From a checkpoint of a small mixture-of-experts model trained on Wikipedia.
Size: width 128, 17.1M parameters.
Training: a variant of SOAP for the experts, 366M tokens.
Below are experts of layer 3 (counted from 0) of a mixture-of-experts language model. Rows are named router (the router's row for the expert), up (a neuron's input weights, with its number), down (a neuron's output weights, with its number) and show model dimensions 0-127. Each number is 500 + 50 x the weight over its row's rms, rounded and kept within 0 to 999. Numbers have three digits each.
After each expert's rows: a language model's description of what the expert responds to. This comes from a sample of Wikipedia text that the model never trained on.

# expert 4
router:418495474459438487422507489595496481535497397529457521484563550408508502467554539538539482521514509476449370421600473475517447489544477530506561580534455525540411451512469529503536488531494442529431554534549518503454475510581480451504427530546490536516492581564390433524546444430522501509458567631477507539558486482491462532569588506473461497559510495370587501543564439434470556416474
up18:492530519520409549483459432491558456542438520453544600549465590495463539428498537510530488468454510472450366542528431470522601501505590519411482523464400583531502357524475526519591542471497516508506475486558464441423435433554528484511563494487441515577617533500521464510548499505542512515538467493506564461500470438421570431511506507518535469443501422407563535440546477422453555517436
down18:505513445469524480440434467524636381515504486495516463494502538491547505503475561472506477593587585548448516560529508493517445501484507584548420495454521602458541395466508408502480526528488527514573446548567453400511455509520465418559513480517487600451481473419503503429481501457469554585480514461570486503531539582469470455515518521489470485438458530348522478471464434491433602455601
up19:424497449464448545504474499523544431554454458509489539471469488476496486494547528443467495406540648507401461430470494459417494461487434561508488487590493443511546487534526560523469527586531503449459556443456555540479467504487419491508461619582474558484500545570605545485459509440450481521410443533440495528514446503473447465453407543479512422553527538431392493486557615524375473521489
down19:498497524442442515477462461400452574470522488467536479470470478476426577415607494521521511519479476533531537427480525481534491457521365544506596469526600559540477532423419458553499466460540535533431405491439445459497538502550442520439561447525463407436472443505586554506483521559549478460477487464506547466449560411551450593409556423424423524446536441514510511528499534575542432449525
Blank space tokens and closing brackets, parentheses or quotes, usually empty cells in route-box, election and census tables, plus pronouns like it, he.

# expert 24
router:455380484405456418515452496562509525562488468476463421440528555590489421449559596494509452484516481460483489431559467545532448558487439496416577486584513660546479487469512571574548561379510483452400549438547534451482447557607503445518454523505528470538487488511514443568496471485469499475552536511451501524468473521582405492557555545480455522559536546477479451536540478426481485508527
up1:535509448494581503569507488431645502443524543549491501524398494600492550426464440488518503446573560445545482562463572401424439483463530462508435541517493429531494531567419473484522494481500517494488541514581513500427447449569587497524551541543404495425505551551539501586603495560403506515553477550509485536478413388491423572539476505464464523495577521520489445501496445455522481525420
down1:528512475536549632504556512586470495518462446525466573543565488480408482468512439546440537520497466530590528493506546512426555543527415504379445430534534563521509446505582413405498481532464520518489472530454598577498542449484323439508470440482563586498542455544484520440471506506559525478410473572521513438518440507471530554481443531455481491445552416497501455450461494470411502539529
up2:538385479487538513619625494556528556517509458483493491482547504431495533435656461573560490515539542458534554420448507450525493438445470425564627442560505524421507509493511508523546574446486441526537503472537461525523515514471461511516563423450452474492490473469574483536520533454573532456512473477520525510452432539484433474573500471633526505593591435478554393537536445461482532499497
down2:523535512482462567368496456478529572480416445418527447496487466476553519522574503426527561559501411453504424591438570395393531458491481517461455511501568486500448478473517520477428492527380463577488547515519420516525432591482512516491539552592446567540485442518502450494514398445440623541535605523511501557444528473475482444485470494517482408500417501465474445529548544514491506465474
Word-final pieces of names and words like ia, ine, ry, ots, plus the word "out" in "7 out of 10", "figure it out".

# expert 3
router:547385378480391498492445483506471482493518447505503499486546520574448427474530499518559385550498483589495495485509474429523427539458471541508521503506557600509423507524427559519487521451475514452405479425526554501461538523567500416491458549556468511538502508509455457529432534395530474407625579500485483528575454458540400405509578572502443524574517531479509524477484457428580557534510
up8:527574422525483478532475514534564423534404541487530529478539571470517393540447502498574461477577542542463554439491485457471380571553481547488495542505500419529442485537385493517476514477551556488462477400490510485508448571522585555471531464480518527521411439489461491443525513574654488473548594540507556601637513512489513474546581511478441480443530482526515466551538513457443470454425
down8:458611473550509584485510520568495416507421614546495557448534510518558484483496477426493500566616491469532518539503478465427534439525509481403513520453415443539495451485408542526432497394418489499434555459503437488415424519566585625490504443476508487501498431489411494425454527450471547466573447548446523568457536475399477499519456483465483547570472537469553452521551525554448478481471
up9:573453543495523519567453480557491607527539458482534482538592501585523514444517474420483446483442544534565580535530540499480499531538531527544567488498523500499488493541476471488478525534491497572415482469532506556505473468542445480541501529517454549490402387493431429460459415511540517445585642542549451611496505438525480489390563508505408542466538360487453569487382485410518547509492
down9:462469514509562407503484407524534431492499575500553514531524523453490459511435502529475527503618549416432453506499442572422544469494524551504514439526498430504468512452547596572486543509459478457585551609557478421477498512620488479580524431485535406542481463485561492515598409527426478496363527514506498486497538533543511544503489421634525471522481538519535463539541529481436382512510
First piece of a capitalized proper name, often foreign or split, such as Al-, Sh-, Z-, St-, Charles, Michael, Var(ig).

# expert 41
router:563453390452469486570420458486534618515429470537468475461520541479479458482571539501539489437451423514429511514560440477535407510535457491466519578410514478557502569550436560462438560560446472473479607505536538522471397508516518470497482487558571415530522559579483455514449466481485517516557482543425525529582464468482475495572532496499432557572472468436548460445503450474563633594439
up7:502467508552532408543432511428595455592468520531515525484464477634446573485441441478503500447514459475453513504534480550470496533487550544433486503593603487543466539495468558451512469574483492446391477519504529456425488530605498462578508451559552493465533555570489504519445455521529531488497548531483494450459561450464558465531478403486479544317485431454444450426565517615465474512478
down7:610505656475499506512515479409473549538454476521483466559471500514448473465507576401461537438561438526506569594485363473480623490499594474447570541390490474398487558503470543465501421499452470525553446420417531482506529456472434530570522544442481527507497455448499488501505500507489401397504452557462460466498503530546431526452471462567526508512543448535542555475491467438555486463516
up8:452492528521435510546547440490473370471450448467536497534468422501478484479458562643555476461554473503483570439540544462502491481565387509538541484497546424590455575479564471485466453495511527478443531570465526580449384528600485524490427473477585478475425497503418513509502504571461546455624505491388445404474510474504512419504532466528520545531514562485504519516519380477486521577485
down8:588555503609527556522615527493526431522511507562444466513529461506540572562550443479433451548444494495386448458478512437529529450510499546449469506465449343505485469553506511501480407594503429423448492613515487516563519516451446530433560383499553442536519451483506485496485520589485594507561411544451532455485570591540527517523535443546507482473475536531429559521487483530483544555473
Month names and day or year numbers in date phrases, often after In or On, such as In February 2019, 17 October.

# expert 27
router:495491522416515438464521450448543500640540446574446495499493547510487550495531510446535489356512480506526519513448519481489530502523423522461535545481549543472500582491493494444350484532443445425495439476509483512536375587496489406556449579519393468564482643495450491503493512510453569491501488511391495524568488495523437417512529582540528510572471602462517524538492495486541499412488
up2:541432551461482545440476401462615535483564459513442543513386474471480517507545535503528495458524394493518509535486494591537470552519461487539521542536552467467485664534479466609470506432520448408513454540456513492495416519396447538580489483527500529528399476541545480438463572543578621398496549512499506442555508483479503576515522482555483451442442501442470473417548518462474462533546
down2:510558512552413552544510480407419494504365463502506413467491442453452492615476470373507552557509540578487480440540505539464470505481580536540491480469414591521547401572526498464548515465585478495548456506470478479521605484582472490531507484461491514422460512502448614434520490563528474543511531536442485559422481435499496559411439532512469550517500533466454579538576528488491541606532
up3:517521559533533402453505443433422451401456563490415425437560506469481499501458573444532609451535400416519466409530517553438564497527534446512540514537503477416482539603522536543535594536481374474544518475481435538514566562455552528563490544463485409529536439542584496482518525588501501526595493479539453533481509438391556513486499498529524446460456515494519585500588521507491517488515
down3:439499501495409530544476481576402491485530603414536550539474477455500532514505505481443412568523544573492443520448491476489543521460544493492533465434491546463550520477422388474542485456500570524598520516507585512487594471481503597468519566480533570378584396447494478498582441574569533531485502569467477439514455495498505516467406444511519513509463498456514505441413581508436529638528
Commas and the prepositions of and in joining noun phrases, as in "a number of", "founded in 1854", "Bethel, 70 miles".

# expert 59
router:419476527430544512539493492569462457507544470450483501550607500545447470463527527516530502443483465534508446475434409513526506485463521484566503457430499657503538546494510495530444521437503484439449488466512453528479428446540500488510503534517528456522511542542390492503438435440449351544531533533408552537463425451506458508508475594541498585498461669481575448478524592517464607571497
up8:537575585541482429514552504496420405430494492489477557476494469559467622574575467495559509495461464496496466408560482517545477512477489444520457566355533502496361472464474519494566471456503528526546562502402496424459433548484458447581554460480562452518484513516485477456520558415475476564521519544606397514551554479594487518599465390478472512496479540501487456484448533527549511545524
down8:518436513543470442571442512491484426454425522507409505488500500474500420496531598453537511483509478423492478521534445435506524502474469562400511589555574361550540505544462477423518460602528561614433489590460554390563473473557476595457525568551456534518529489541553490536490545516464469471465573441454450571536440542493535478462513614518458477465477572598568491458442494489495513494497
up9:475531514503512446492422534471582532456525571524468418571547512525480529529422516444458541522496464478466539482485538491537470572535492527408587512472488460450526509409501484458615557522544517475566501457544416493549435451570434584521541566426531484446450515448447508452461502544541450503464578545439479501459407518552416586520446613383417574505441546515501528586590497447431555511523
down9:503550622524472437465475544550438505487447448521413430456516556397565518566458498532508490533481557497502550576495464444497532462526443490455511579500530532404509490498493475446533541486551498472464620548520400582507484578535514520466532465390547528461485496481420536433516500487511469486508384561462561539549447592550596537386446495523501531496611540462550488627477468535541455482516
Lone capital letters and digits starting a word after a line break, pipe, or bracket, such as C(ruttwell), M(GM), G(io), 1-0.

# expert 15
router:461453510421431485457405477598495476508570431551478386457533527486362497488564555534490503518576420561456451526545476461568492492446422554494554540542589478522354459598528532481544511523488493522437531538493543458470421532541523437518465536514464559558464514488457473513481444455494487509459543595450530523497501511501467519534636579480449524555484504382541468462564467478478599488503
up1:501492488593402550523492502520480448434479458525529460512550519474493556543557559597541438490618435570511527534456490454564582521554497450506496493508497519511459487440557585562477568486552490458489572500401446554535544461492388515522521446548550513551554394511521411430483486569488556426417523554466469427549524417418462467481478536504462612492454557409523443449494539533488474434579
down1:432453465527549558485513532516459512423450609607493573447532540441434484440494440545552587557491536595490495513478512483487496571550543418469550516424482445587532428404526529484588586580526491498586584488593504588544489515581517464479466544462491525448488487474599432416495506464502553467534486524462494428516519504419531524420508559497511444435550536467496542501460460443480414462579
up2:472433508469513474457485435509496505404517416514454504467545547551405409506538553495472486507513496539436450560467532510501615583518524424553581505521518483523442504531459508475489530491474509505546457621490409516463453418563555471399496536425458560469488393527459555549492614478448414542471411484517470396557501449515482463448484482620576545573461513505527417462546494544552574484521
down2:503514458484474555456481466392489522518518522567465487517411576453601455493557487442479544532435436476497534464410554375534528437513477506478533536357552442533590462528539533433503462510544572557427403492419449460471511525480400513541484478470347537445476441442412540475481526464488486512431523543550497553556530447535516525496600524438549487562550474476517508455512442539461505490437
Field labels and headers in infoboxes, taxoboxes and tables, such as Location, Genus, Release, Conference, Country, plus degree and coordinate symbols.

# expert 2
router:574468354507483463402565478511444502528512513520443509477570538519481400519532481401511520544609494416468528476509437465457471579500473497557501501595505487569509557504487583387479561469459444482491567444513607553478443529521445495522460486525507487554468583561547420493424446557430417478497494467510478513578515482510470472529486636602475501517472527399457470585544522496465463500479
up0:445485523492531495541553531494417516406581536414473552440607481477466505585454529513446528476546562582500461543494450451457552491570445444486465531416467487563546504503519545541501569482555529415572557597505552554520465463494389458550405516580543505510489537514424560519538437545514466500462459444508568517506544486511531517403545526518476582553538476591390455541471495517538482648476
down0:469463505567559481505532373483544497541426457645473480596456599485501495430545409476380603546549574546542446528482486488516593507485460533458491487557465469492441466440493553424515471530449563532485545460513479485568490473551518496526610505487558538559461515572513506553583531427503521453545503439494493466409493476548443469567513481519471443451617587471528470550504484546534548573471
up1:437478414489529532471543468411458516473508548459521505486398454549570482564488507460436439356527502590537483469550526506417443567620493472470515479543480502539495496451481543396432461541433476522459541545454609445577553489483532513459520424561455366607553524540527507511456514565583489469433551525443498441510444455545554465482485492486465514446566544471517535551512485525608525543494
down1:512508545451484463459441559589506582527545525411515485597528430526484500466476484621483510540421528544529502533420423525610481498468494564516457531503498560595510515485495405620491507481564586475503514513492422467556463435547530523473531503521514480553501486498505573439409482553434489477456367517434605544418494576483517554459528498455609504511427418505559477432540465496525476566496
Forms of be such as was, is, were, been, plus as and also, usually after a subject pronoun or noun in biographies.

# expert 43
router:541473474482493450520536434583484587529454404514499446466545505574435399444566569379516517459544489509501456499494420522469537552465458543469583548565464508518495492435477498618367590403478534403460506468554536473434432511561498473530436538500529460509483463553474447606478502514526448437524563561531507518571484494524405498533580468573472561558449496450516461540535482441567499546513
up1:507594472461508522569534468515438480539469511515584550560528546342476472523579497519498404541534536599557477472488507531478559564500546536526489457483505460551457401501438470491444501469561488499536477371462524460464477512483503509506527437476439487514425382514490426496510495472520428518403518492475622543508450521538455534521561413580414544530538434429568499506483594463486494599586
down1:549558542501509455451481573455506574487466443559550502430515391534485422497507433478330503518417500458547571525474521491460578503401468555431526428462434518548563541515539400558466455411475478515508400558452531505482547474438557493422449499562490490439512448472521598508553571552496480552491485399611484460456463519479417588504483478513521566507506539509476462546453530483498519446460
up2:442507560442537479545540619565580493474513589532540447482399431563521496558446580459505463556526507492441503504443508552510422496484460463553512493496492468514526484514401580598466621501514547486506470472416422586450476484531496421447464472553530530527476462551489543554436429527486559521378522444493551511492393453496455571510522616474507519480434505469502416437563440484574482510556
down2:492557352598460583454487479524448510445493526500491529529490493486523475555464443572464507466551483487484499482543556455503482511508504523480549449442524443465400521464521465510460435463518436512541533530445638537547560537459513472501502487545467519496503501550481454538548568526457464528559514499567428452602632381489484453456525392455576458492506421514444505502365573532513588608464
Numbers from one to about 31 as whole tokens in table cells and dates, as in "March 10", plus place names like Zagreb, Kyiv.

# expert 13
router:605549392401484504486438405483394477481564517452498508465562508543456528470486521506509438469596439613500492501464457560524545457523453570411556554455516477596434592457473493463442538427475555527517617600559489423462553474473502511596513550535552448490548541525515502528514493468455366443530583525499455519411427425546496480546500475484489477525452497489493468517499520460521528515455
up8:534461526536491489505557558479549486520408482485543479464432529564520536483504513488488323491589522474494530578522444521494453516453562447516547568465466516594426470397456558561428484362557498546479512473488471491461542506478543478530543585500484518477635498454598510502490595406483384522527414512507491487540432503467548494565585435452529528503426504502570469517550481448441484473455
down8:502532461549569555546523456472516416431509506430564432514510552484540543548545488485572620499425460484454484543469507470419463595512465543540504485493469584635482503453416515497519470562484611467448560583441451501530471496570441479483518534496516525564481443470407510576475475499514530507494587472488487501452542448484440438452469557403459453530593455444540481532385581533522589416506
up9:547561431506518534537407481542468543605459514469448487510521433632589453428431513516488423444514507547380476516499549460481552441549510515502521563566553496534503448493483472576529507474531593567490519605578499491390453365426532527536537424544514573506497497463556546561527495521488529478532477442555525533458471396514517523468536533390460455523512578472485431534507495464598504472488
down9:432413506434535484438507511516570489493540529487432531516481524500490481489490499438453480531558426544449525507504479587523533515467510437516445402405455508542489538435563616543487442440521413547554431500464458542609581547448395571541457556452535460453489516509503535433552565485547511424440524561372462527560481531406443553541428488583589503489475497509558572542451535491517536517577
Mostly "the" plus prepositions by, with, from, at, between, as in "resigning from", "attended by representatives from".

# expert 55
router:444505475539516443508548450523466540504500443446465499443497497467483489463557476444632484336546476497455465498501387472515387567448507593444531439559509446549466570553403506541460543506504503410413497546618573462519485478587525495535497529539513431535453582507521428482488563483442501523478534602583528542475495511494489428537507425552463525547468543455594447496532566491513491440535
up24:562468476585500443588459501458415442486415481497491458545531439526526475405471500550484574486440505452489576557599504408561461549414451551523536511390486447538454508456560620505506527502511515501554502500467463433481585455540431540519545581517512498520510517477526463537585553440493462455548558546531593484489474454415513572523469542486553528569487595472565416459448484584521604525455
down24:456479461505469557570451532521476518448480493527521552527522464507488496536521458459472671494534563448500516534451494476526482405492485472537411505460446526597431477442437497488538580474446568484555509496442657495452512442532417525451435504475452440385492551540582494419494583547486472498467534472579563435469602543433500500538487519504527500572478444536533535451398477527622504482455
up25:435514477520510433461535537512501557466554500443458421556472628518546544499445495415601434433468563580461395559427532440491395592524510499486484418526507454502511474487480442463502490498495542525389495443495509499580614504482512530448593473516505416469591481497451467529508530453497485488496507628580492479474478580512465458519463461602459428432474540539600470466510490477466575527518
down25:445556559492554532499575480419474580449555538539652458420454423552424511582474466555412479569586430521517619442561449556491590472618533539504518554547485475496469554484579494534558433572505475415582442572512484522463435471550462519513467554531451458516457493466499460501483507579498523498450509491534491415493586500479609559497505473444453447498491460488516507531474478454504453495463
Single digits and digit pieces inside multi-digit figures, especially after commas in table statistics like "21,643" and "6,839", and years.

# expert 35
router:362430524494412504503568503448471499538589490541450407555545530491520489449544514424552504508548461517507475395467491489534416470539518476377517591579530496526453466471575518510361525552474476453469599475500534488497512498568498538480472456499470458547548541489465494519504477554427503456517530486487493539543473524531505438505525583447473581483523587503503451468538660495569605574406
up8:530450512521606546570480446547515502490547545447522550501621574540515548388471518524424515485552546430454496502388505469446520608486461463514418567528531469559501440483495569567449520526417457431551528558479500561496554542607413462554605538480442528473531559507536549496416519528486526521554512530472517497421450503493512472506482496342521575486418522506466515528470443527499528580445
down8:490539441559511477450469509426516502514462551558471494552448451399458512479470485363543508487562481495515546497569468470475448537519505564463537582461409447450426510494366545492537525493541539468392493507501495519523511454444619540464508432489470539553516479390515539571522524446456555500448435581492578532540516463436504564449549559497442451489459433559528574482432564416487466385573
up9:514452508569496582428475480443598477512571517461459471525503465422405556455446426414546433456526484467485439515522410575625551484511543518488497583532517431528507437513565548477480421532495543462537589470487523565486568468494406470473541460494439509596489565501606471504463533497519488487506459519481617546547470500488452414460463475470472483472551427562459460511556473472527431367573
down9:456544556480506434549514503529457444467505475595441497546448541492613415478529550567471564546469423490579471543450523464503445550529477511481563434481515448471454589433537494460476523478490530533510488519525509480457532619436458563419514510459449429429570515538512612451526574506561414566420448444497407458474566551522447451489543421397502526576467547509515457458463421492479587563463
Hyphens beginning bullet lines, table pipes, en dashes in scores and ranges, colons, slashes, as in - Father:, 4–0, mi/h.

# expert 1
router:478531464459522509535552405511435554511581441417492469524537515570401526454519569518534441527528431521536499446477430450549504518562423571464500595459584504545375558536466482521382518586471534502515536493559516422447530566509527496509495536535514464549532459578482495527505484497382366451526540490533443535499470462548444450526529489481388499497373452478576464501527567447461492477441
up0:569560429496423556516500441476488443503507487562467521483510541433456487492426408457459505494493471525558533493594462518525420522560500477514483475568460579507399536533416531501508464469588539522448555538417528544532499613429550565649420426447496523518536550584392505509471489426422568494495494492473496515530478572503564422490524455491565603460411503475551475451438502511542430539524
down0:524498555536470460505523440476478532555493422416473478607505513522514489517565532541533525522521479580414491487523536545528450434449446473470461483561432589475443524588586520553528462507522534548474411456476461500544500569502453523544458434547645518539498545477515417552487484559503442478362504408548400495481481477474409629564487548516540377542527503552473486493523530516441515417454
up1:526500463560470478533521429528502413606458519538520622489476520601464492516497443473489519491658461537473510505488509448531433493581454560490384575504506490504576508428420530539554555494468562515470536540498528449504412449523549518450498517556573467492438537462513483549544457495458352516522477458467512432485561391451469547610493493446457539505444422469532525524546582521554434539470
down1:479540530516469559550601520501538541515431513508463514545533536562562458439513458450467515576523565445431508461446523546488482559611534538571470496444571460392598429521547486509606529519486562430542490512409580502498548480464455523549503494482554463499439548564518601427523547458566465393463576492471431451440441492487583505450492461541528603493473516498427601447477569569515520518487
Mostly "the", "The", possessive 's and his, its, their after of, in, to, before nouns like United, National, first.

# expert 26
router:473468435483550368403404481492540530540567517575454488459509543542431395455558505477510444468525482469477473419536486421536491540527499520494549537511476550503469497502504486529490553443517550513411488528529577442495368481577451494541501519526538422560527477568488492482462610455458537476469577456539467549544455460595382532519577438441468560481411625491526472549507484446413497514542
up1:419437557475461559459429385501525533484528462523479474493520537487421506486438489492477507457457537456537556584511570546496474461499506500575547432477483542595483646482536512609574461515502547381480395533548508446510527464507498458514479526502474551449555571545564509518565464501470525642455371537474501489544443521528558561488442590489421545503537388504523473471524509464481561514436
down1:449426530470467554495418454513531483512506439484498457516449503502422536425499486510595528468477520489573522539547509479507393438471564511537508454555483504512555603492537470561450432476527515539581489445561476459513546456521488502512410581441505464429542544583456565510536512451542435585541420629408496512535494579523529402532464471479429570574579506544432461506417536476585594527436
up2:454481543471525468591394466567527518484584415551513501485518527517477428481448619591452497434603540516453591513486538460567479509487472466467500556559495487534489516510555456549442500476603514530449524415478486477446516464533453549481417572483521469503467439631547599463456601516523539491471523527606448572486480519521500448533571513475551521442438472559581505488563400433458459462461
down2:467588465532513486417508604487415578538483529487483525503499534488422437569496434398545569548485431571428521532513539442556577502485548477497395458505509494555593516507561519597509438461436532485520441559485567476508464498488452506596535524514463473513461429438457467465541483518475544503422545404525540577451532416502534567445489415458583490543459545435469574503428518553587439518565
Word-final pieces of proper names like -ia, -is, -ton, -ley, and place nouns like Road, City, County, House, Division.

# expert 62
router:498353429481433506503506528503487547491552393552455471525546508547460469451482561531590449459458463520499524452545427568530455597452492497525507507583531470525467485550501563520423548526487520488368466473539564490445439567601486450513447599501544452540527557535404435577510496472519485464558503536459523561486468481529441390521511524466486576497485491439512441508519448439556657542535
up8:582436486389450540525563483504519449498507519535520557573564562483499553503465472459566501502525535515371559595525519533547561554530485441425534492532543501517453553460471502463486380491562502477539540464506545546345502414491570610486502476477502497499529513530558422441501589470530559491435577512518596490518398535514478434528564538513488485501524510420532543479616561605532494497517
down8:396499424544478455571472446520547518533547511470510542481550530476554419481530467482507534433583541502492431542627583509523464423421525518450461585419461609527528508543533554440476512469414513550513506484542477605593432484477589584628464512514516453464493557433585467543459524494496477499466562599488535504480529414544547519522496529532464436593530461528506491464474527539556569431514
up9:554487477555474442458564562455523517544484463526509571471537519518508483482490439427515492472575508543587456502617542491605421550558524480493417584461522603483455583431404500503550529611455521466485458478529554426467457550508428504473581523487460502576531383511488558430514425566559425557493537540447562473452462548535462534469465450534481438464444509496490456459570466591561427452481
down9:517478489471511480515499566474415481485541522545473501490500419479551505439561571536530551407567422417498474646580479463511488475544471526561467503577484437549439563472421549583507450467481529499511465498556552460480500520456535532646460555485461507506506451555532540499488514479519510476495483541410608451465493450422431534521611494507420497497558461590572430491465375565510471419439
Initial capital letter pieces beginning names after colons or table pipes, such as Mon in Monocots, Bu in Buick, St, plus score dashes.

# expert 20
router:475514407483525500465527415500376586526544377451506486545546520590493489437534528556502425517549445488530491517532381517514523515566500545474468556510600511557361569515537490514388519526511510494527564447590504420476500549511464518574505476528554476517597481615502488498532418474427421497514527479487495527446468470544466401532542472458467491501374462499552468498528526454472485467408
up7:437495547514495450399572502405415551559519467526461510424511426511459470543426586481552504473449441407511470477488397440407531503522510478446524517552539504431503453550518498454469532534531474520494584491528449435438457431619512537474563568478370518390530505540452516584523481552532482578553535417459457566475562507509457514550550563488438482521429462544443504458502574560492439540483
down7:482466455536611528462494552436508572547531626500507543517458578462432528500532577466563609543522453437454504504507492561526537582516512469589556540463532456457532495438534480500438480463537393432507489600561477389477530508479504576451497588458488571564552483513542446472495520487523510595456547500413465368463462488501575550435534536553520435548470532553513535385529472506473461513495
up8:482500510446498461564584536433463587510540489451524532449521509429513568497554496412608419532575512553480541494480517537551525473430455568587408466446571496520438477548489426458482505461478501581529520464530523519544467570562504508491568445545494537513436425453528468494433539485494527365468558483481497524531490613507585442610537427440481461490497451498477469493546496467544337419479
down8:474444409507506442579515535455513545565440512446456514548457518469524489494591517489552533564426556443498494566490506449375540540520561510489527417536465533455580589492491430514503573459525484475337474508515543420531479494357527492573452525452502485440566488397511483576584457446458536533566459476437536596443515432531501530448508487526537509522533544549525568495511487485531581521417
The, possessive 's and determiners like his, their, its, usually after prepositions such as of, in, to.

# expert 54
router:502389393432446476527517461533491538511578471481484455507520501547454417524513535525552412521460456451495484458496468515481450576436438548516518468549539585520373468531369539532508523442468481497439520466588529466474513584596492494494451553545469472563496501510463469581436443479497405448638560571503475532507447451575462492539556635534415528515506469518474497560527507477580507529527
up0:539387415490546477461470435494522516458463472489467523458502431433425520541510567656459424556593539506538403561612508443516560433510478451486496431493606485488442458517475545508455501453429426479529496515459468551485591624497537452500458499481444534571554454513500418526527640494525494561504423520518489486465495524546525475418426493489495498507544489457508541475564550439583513505462
down0:521503469514517559528506545436478582489476469525484509459558432489479596503552603513479550550461507545553467594574538539486472434470517422599509415398513533493469462545423434551407424397480443551469465435475480560589536536528501525472483493433439585374554405572479452530504517563477484620583424478474504496516544498494556505504457474461522540504472491513531558535486501445516452401541
up1:584469543564535524413452456568519413470532612505529475549468442521460463462555481509457498528353518534542479541438518514513508481534475538493462459548465579504525536475515559531504663428532468467433497583529498466431442475519470583500466515529496549505471509599466508535545570495507533487544530496557490437504593432498457472455494609572576528474501518492599497368471448479457491549397
down1:575491490531444514530420506467508506490497516539543517600486530404557485503540448495469490557420469566500466552478523583364456449630468505392415482481503527454564521554516486496518467600615535509533531490567571572471445507407481478487511527559498433443498486491510572489503467504549579455601598501567489461573395481429483528563574464532501560515481445532493561465485517507577546455509
Opening pieces of names and rare words like Al, El, San, Bal, Th, plus middle pieces such as apolog in "apologizes".

# expert 53
router:499477470473541460367462445622439556547529449536497451567537511488422450532522535532518486518472508519480446386496488516507434578566452518490534565497559505533482529519506520465465561449502544448425535442500543432487535548547536385514437468519521415548483529545447478615444507446501471437648534512403541531444446456529425490543506565552487548572481464593547439523527490392502520545505
up8:462528555544528527545484587572477455557515570447452411597508456484472514491540488487513473452519446424499510443455553468534482476505615433567525457479531480604595511492621532527486536484460562576406440474476506593508443601562463512497522432537517513482473423488500523581442433457490542548532454492432576438483487455539458504469485417507600533555478466581536440463515437418482512555415
down8:443465500541452481532540493472537585528556532434506497498543467503557517464482621526518479468519433550527581542583503519485564442506492500496494523493479493458476545459578480453443552536576469557523516503445465384456551497442447529443478485591518581510447471585621450446377431496539484569484503409478504521599538474530450545566516467448590519464474556388478537435462475551587577505413
up9:501506567578572418509513474545426520573541536456544523568530482526519500574521491496438527477411514521624449644510448482494481517489550529409550528466406403542509548482527420576475538499503472522521500498480512550483513553514542355489445568479549507410414533482536473556553580452507480467533491467504550622561511481500459494566524580513518520530461498594541559559421492487470474524403
down9:511574486485511465475492476441422490524564449496469608514424510544488482486427493442449473555550511505452376497542482546494480628486572478503561516448453449543591555551506476575501472619516453501573501480552536522556507552504562398397480450381473518440453413487432472533545492445489425448478569448625552536478550501463478424511529524580470516454483474486477499523470559505486477402473
Middle syllables inside longer words, often before suffixes like ed, ing, ation, as in dis'par'ate, in'bre'eding, pre'qu'el.

# expert 5
router:479454383469422484484530517520417529587561407473524409440490485478483431479515549532533491551471496439455494441481491574489500553460464482474574429501495554530515514472434547548452554413462489321482494525541545449542497493626474490526478440533447484495532505546520484518456525502581441565580507503510538524507524509518453417624533574457551514518440503542626477483489581492484507374518
up17:436524534491459507467533557516472536476549489513458505452476450481406491441516489515403499480563541479500535459522553576544484481516454498521523483502564528555505395489529480524490522375527511469565580625469510457584461423439441486595498597502487573510502460563427510395433566591383470497526498594473544517435592496523421414569531450448481578505505508493575465540549486447447443457481
down17:521445493505621507367459578565404534427520442400523611353512489478571430547496525496460555551560492505456422477521493497447465489508525471471423548520584514549523480454519550547453482563573518444561473533542498519457409508508625465574587444496560489517521477501550497395528510537457517586496486495466465549488541520484577525457430482512546484546480553508520488525501531509492440404527
up18:517456531526454518515457482514469572535480507444474483460497404476514471414435492446427440545537554471526478549486517569404476466450558545513514519551483497492534458511444605497480480529464470438545412375539472345613465465498480453538539539506430540461596476541595550550495511461458436495520530579473449595561415510612517561570542491549554551488464445527490515440515546552440546463460
down18:503442554474529557518504542514520439437488401510415587524478491491521494586394398556482674488579417520457511509458556485500418454555460553402573527476484473540520510498546457557514547373485484462508522503545580528436501543497531511485502488436528530541426453489607483525530485476581531429529520543498444572558579507507551456491594433492453541519499447511457499581429449462493482533476
Short vowel-heavy word pieces inside foreign or unusual names and terms, such as Wein'stein', Christ'os', Div'iz'ia, Holl'i'.

# expert 10
router:496509521539484459512428462525484533536517468517439416554538507419503495471534552528489472491622478564460498465541482474479478551508468550544563414503442488568561651586552551435459539361469471496460661600493538511446424562504406489496479524487515488511443572548529498551461524456522473517464542444369549506514460447491511379514525463582506535524542531464475491469483447436456484514465
up1:399528420502523490525514545493429514564583544501527430564486536470506628449499523574486557479526451558530557449525462467485538549547460566461454372506532466506532485500554609476532539514542563549438589553459551517516452502489376568489508492435519475506517485487439483490487471533575498484502470445461476535428581520385520435467534492409485545601519483501475451460453489343537518493584
down1:506407505467455498590446559577483501594377499404483502428524434524491529470543452553568474484484522428540503531525503543461446539523602546431513498479524467527553575598536504486516508543474504523433565510471518497506496468555569522580540581491619405489526551373538428545487513472447487561489424557513510391530482448621542486538515587532513492530494477544498437523481474497599487459448
up2:478574502566447522489428488451510612523614517564456513626545579475453486464513416537516507422512433540486499512387462514454543554468478538541506520564451490483569544500559531531553440493483516525481459517534567591600540490468487426481525449349450510582485534595594490601486481491532421526440570522408507440490463526473514474515590476546519496512495494490516451497525516447404459503473
down2:427467547505437539529498516551553478480475487504488472586370591561445470558451572452558559487486514431405482521423508502498591508519504439463453532448551494383457564452533477484531470483572544413509476439467424497481593535568603490496456538577517505488502568515507539498541527571424537451511499529551520547465428456454531441508516484398408435573548547522567511453514513479539531600584
Prepositions, copulas and quantity words before a number or noun phrase in statistics and descriptions, such as in, were, about, than, over.